Below are experts of layer 2 (counted from 0) of a mixture-of-experts language model. Rows are named router (the router's row for the expert), up (a neuron's input weights, with its number), down (a neuron's output weights, with its number) and show model dimensions 0-95. Each number is 128 + 32 x the weight over its row's rms, rounded and kept within 0 to 255. Numbers have three digits each.
After each expert's rows: "comes before" lists some tokens at least twice as common just after its tokens as in all text. This comes from a sample of Wikipedia text that the model never trained on. Tokens count by the router's weight.

# expert 15
router:164175160137210123122097058102134119192102126151102144143057116165145148138135164091103118092084126076124138109132124071146164109147144120149149085120189130106175143102127165200138101087152093079117174132082129174137143113167130113162117137118106120098170112137081091141175082101173164169
up0:133167118134160189076119108149085099176153094168131127081097075126130129122202151130159104148055185139109135164110135108106083151096073148091100085149140151194126144180117115166075178055084091126130147159153119091127105103087152119137145123095132145119133159139130138169074141124171169154
down0:120136157095079193142128142116162104169129144088160153072140145148123188123047090229084109135177131166066134112067151163117164147102101106128170115120085109150129134141152170119144124097146126152176116146164092125123188114148150071100136097138103121081154105114131104117168145086093115084
comes before: "-", " ", "|", "   ", " List", " Total"

# expert 20
router:182157111158126101109146086093114090196085128147097089162056160137182131074079125121091094131108145154200162109148111070109102128110109192101126083164139128055154110117160185173154128145071082112115152132155189134097158145168142126139142061114137107120134114154096119160122132137128132149
up0:120108107140129135104137087160114184113118078166097129142154196075084105174100132139123172134096153116082120088139108072137063119171186110153126157090101099123150171129115154126098161068098081189135125107112115103123165226173127109098122168151184140166164129128126158169078112113120150145
down0:136058153122073130139105146124127154147114185119113099066078101170167106142177124156130128159107150155131163120132222171155130111092107130123101103133093168149128126152120078158171152138150144086093155148169132184163129074116095164127164077159132107075048183144106086114167147142140097106
comes before: " the", " a", " his", " an", " which", " their"

# expert 2
router:186106162163167101120100066094095129122097132159071124115028099131170125116138144106108103110120126145153162164153116103122132178118098161078122107149144127053166112171121177185145146082123137140166195123146121138134137138119144066133075080117127103160133156179165091167119125090128153193
up0:129154128124067135151139112176136171147096126114159086129087132152051143152206130135142179141135176174163089095115186099114127144116121176083131172160109124171084167090112185081082107128089120185104081114123129110146090128134090087087158076127134112105168154140117102083154106148192125141
down0:180125122094183169096131148160071089150114110178118103186110170108114167156073123152136129131136115081096134161106064151114170166138162130107147102085139153134111161083097104154188110135161069077145184177169135128121136115127115181135160137135141151084118107081084127115098130123058081187
comes before: "20", "19", "1", "0", "2", "3"

# expert 4
router:195133167124142121145127075086137148167115143177084164147098117157166091097105145124067123128110155158117111141154126106160129105174089132152137099126152125153135097098128107118114183072163064151115153136114168176093170115096133112114124049107080139104134106114086077173110042082106172186
up8:182106148101123151089125130093091100166128096127082118167129090112079173109129171155142109100134074080086116128117089177166151181117056137176163110181165142122075156127149146166148129130183089136102058094138137204110153091111155110195109119119173129166109093140113164173139144110120108126
down8:096136131053101168098169124148136178190122112078131148165081166154135060113092143106164111130131117112128092059102150094063141160149150182143059115106099150144102146135128129176170208105124119156073144136162149142149153156121114102143118126132146171120117114098068158059133107151125142173
comes before: "|", "==", "===", "The", "In", "="

# expert 0
router:131134171165162110136131143082150074152148175139125126104060111102085109125056147118089112064059137134205096135160116092143142109150087182101110107144145125106115125138163157181158159169142098122152141136163124082128157151112159124116145101141092130179106085144092088204130097125083153196
up0:217113151150125101162150104141097127101165167140104117111099151113117155084105063113082099204110140088156098170130092198111113120142098112142107115119058120142127156126117143127152119095158085154144089069132148154077153102094168119093106097165132150201117168127160144143071125200138161148
down0:069163099161099091145112151221101108126159168169066183148124125101112073099179088121145105104059123121110106140122119148170149158070141126133187149101132087118103119109161128196077112126138141151121135104172134104106133176121148147159133083125149144155100195122144116148063177081115109124
comes before: " of", ",", " in", ".", ":", ".\n\n"

# expert 10
router:147164140165146102155087134140089130120102128183125143106062166158115066094082117097132131098132140149164134154121073088091121196156097152070089087150138107138133117193131129130115099146107112089172177100094119107144158134125176115123079123139097130105155079134138084154214108065182129189
up7:182111138058135189122109134155147172203165143100086122103086084116171094101138114131127108196114161081108121131158122052122141120180088105102146119083165142101158068156129185127138146115162113143102132178099142159126095130119131119133142191106137085055160121125079113073126153152142140153
down7:133112131136079087136121072104137167060150123193173075171155139183132106113073109133148097105078133073103125139155161121122123170092105149149143101182055121144106119164185146173116121129134159112125143142167126193141135192089081132110140118141135114139075116127157148099123039112132161168
comes before: " |", "–", ".", ",", ")", "′"

# expert 6
router:177122106161131095054185120087148122140103193160073133167081114113109150111128156148113115077105097145176096125137141045138101106179125128158132114118130075089163146122174138182083133132188107140186159139078125163096185133157095157109134103105134119146120084107133088164149119118180145180
up0:157135040118145141118138159101110100139191143127129102153085126128161074045113081202085113083125109162135097097156116141140134175145107137138131116123101106154135150124106122086122120119084085158186164157070097144091188155120166120081153172151132130194131096113113182136160108103106137192
down0:125154144148083146140123093129087133112097130174145157148172114124148166197092154090166119159124129143147049083131093122105120044136176134122162128161062181091179135161118148200159105125164076127080148117155117102086140136153095143167116110125186113105181142146152139138084113101133092068
comes before: ",", " of", ".", " and", " in", " to"

# expert 9
router:140176094143173108195114109104183136121114127106079123106088128148179141057154199101098095118092180207187090130147096095115136150140108111127113103115166116099140090092136179170109097119101114084160118144166092113114154144169124129120068094078143125146092096162163085168078123117099146138
up15:167149132103109130118112116136138157135173145147105111105169132065096095049120158063133097171132101170112104078132147167092173112129032117138157116147085087132104124115158129091076089162136140150130175117148194103178096134119114152161138149124094189110134068172177113148124171166119111172
down15:115109151111090123144073118124126156155111096075138106103134128140132137165138131216133105138186143157111176097109151115093095126122100078161114145090114093160116105053120166122074082157150172127124206125089117208108130140173144154125133174102094113128219114108114111144148089179129134073
comes before: " ", "20", "19", "1", "0", "2"

# expert 30
router:157124087178147065110145113096134153141149119124132161094093139152143138073179156130108116133121125168193129135158135110111126139168096116165160104122091120039120151118122192175153108075152089078139179105096134117141128127107183084131122150131128075116188126105148164164170097063129178204
up15:178138134099123149149085120116142074130125098113138125153092167121130168165089136108090107171102144137134129183096164158183147112185110129149197160108055159131100091069153102125199141136164122104186187125105128150119152147137101098170077122141116113185128074094104113162063073098145115114
down15:126092137180082113161135111113113052124106145120179118175084120119119114117111136084142194112118114113156100165125112174148128107110135116141159175171168196157081102099171125078157110132125159069133100167083115174096119149158146106061089083163099118131164193149173126088111079174154115151
comes before: " |", "}", ".", " |\n", "\\", "00"

# expert 11
router:204109092127151120116079112108096142156059208162109109097097111131107102076113154145128079131124085167153168071159063083153156169128126146117110133164113131105156145121163085151181092152068121114096158136156144126111163130163117177108147120172111154143174112163059102188128126081133115122
up0:088157109184102127131071047075140178117107143128147188175096081146152144115121164172099148075127076151110179135147146118139143149117063163086139119132129153112118117161167165091133092131094141079108178203159111087134085144162146147107147132150146149147128096095122125183062139112108077126
down0:131110139090146170057145114132079180133157159126113116110168140140122107119130112176134103063136094113139148095081105131152136088179096062137129176142172170138121168105134125074119134133149110137145198115077177158206162115145134075165093086061178139161145155106176070110138122146148140121
comes before: " to", " by", " the", " in", " with", " for"

# expert 31
router:141166143120144124171150029078134100193069142145099165153085128156111093102111140130078131078102136168103110121114165036163176099164122119139148137144129068094141083163143146110175170114141126147085151157152119153062127133163101174150151104138107110140143163155166111145113121080156083150
up0:130096109067136132165135093117124109176151136153121192079073150106086107148087103101109157128151096067131068068115105187139176166193079075106131143106136168093124156158127133157102104144141149111143137100110154169141222078086192128128106165152130096104147151125132121151102129099120158159
down0:087131121096109084098165144120118152176128161132114107093147108044099106163104136066136108175104083111149129144144130170133127096171121112101146176147134139183090093147129180112071128127105124118150127166141149134066178134167236128121169182114120116132098108192128110133078106100087109182
comes before: ",", " of", " and", ".", " in", " ("

# expert 12
router:136146074154137122164102093123161137167089138108096117164075125124160131090137182140132120145108096156135155169131127084110128197197116105136138084151109104118139093126101169125121124105140139138137149122157205152098138139102113130107064034120130119139174085181129082206125131076136126217
up8:110113090094192136126074147113114164100153148148131118153106127144158137133171194066156086136177119102126176141100110138134108145176168157170139129140088156081166128111130168095139092121117080118125180098165144072103182117102092050158079142110123096167214068131114145127080131119145115143
down8:121129150176099128123135151161140093169194043130100134108147167150195138147090075148148110108158115132077115166083092136098144117143115163093098092132123130137119130111198085202126177157128113096107088162074141164115093134062186193135109115075142107125108154138148101158175121113099135108
comes before: " ", " —", " \"", " −", " S", " N"

# expert 8
router:165159102141140121181192122084110164105103147163091082123121120128179098106128091110124104128127108183152127182159143084128147094136111112057115085122176090099163122093160153110105072154152143142139195113156115142093168105180157130144162094098149130134146151119150097171097110114084178232
up0:104129088149151077154108170177089119149126199130110083115207129146161140125133120119155137140096171143122109104159134109172138201149090089104082181132139102127155137140152143111085116123032106156170147112103080106132097158136128081136076066142126094138171163113167125132097060130141185138
down0:152154117138148156106124079120114133137086101108111163117150151081142111173199061127109171070108084153116082155115097102169155147136137157083095129151116150179136068094157130082131114123189165129156120161135156129167112101184135087157167181119117099071127070115125088131199126095175119082
comes before: " The", " In", " He", " It", " This", " She"

# expert 28
router:098168161139176077095100152131117076211139167115107094176054143149118101071103118116107113039093148119127189147130108158126108119133089152065086113158112131136143109119125176153111105120112117115145181116114126133181136105154137104132126069098137177161109081128138093162179094125198148138
up7:143111115169130105150086144064176083124119118137111124109137067167129108140088100137170140067178169099114169165111068130078109143137188136171152147123117183062083149125117150193156116129127117155115094133095140095117133082167123071095173099161058128162150167142156119151074124172147145111
down7:131149127115143199195098161158178112157177087173191143118122111127141110137143118170121098087188123114126150115125155100103178102184089092099095108130110129097113136141101125096143112086138088186117155119097137078076118092071118206128200085124126123142133064114161164134129157090151103095
comes before: " of", ",", " States", "\n", " York", " ("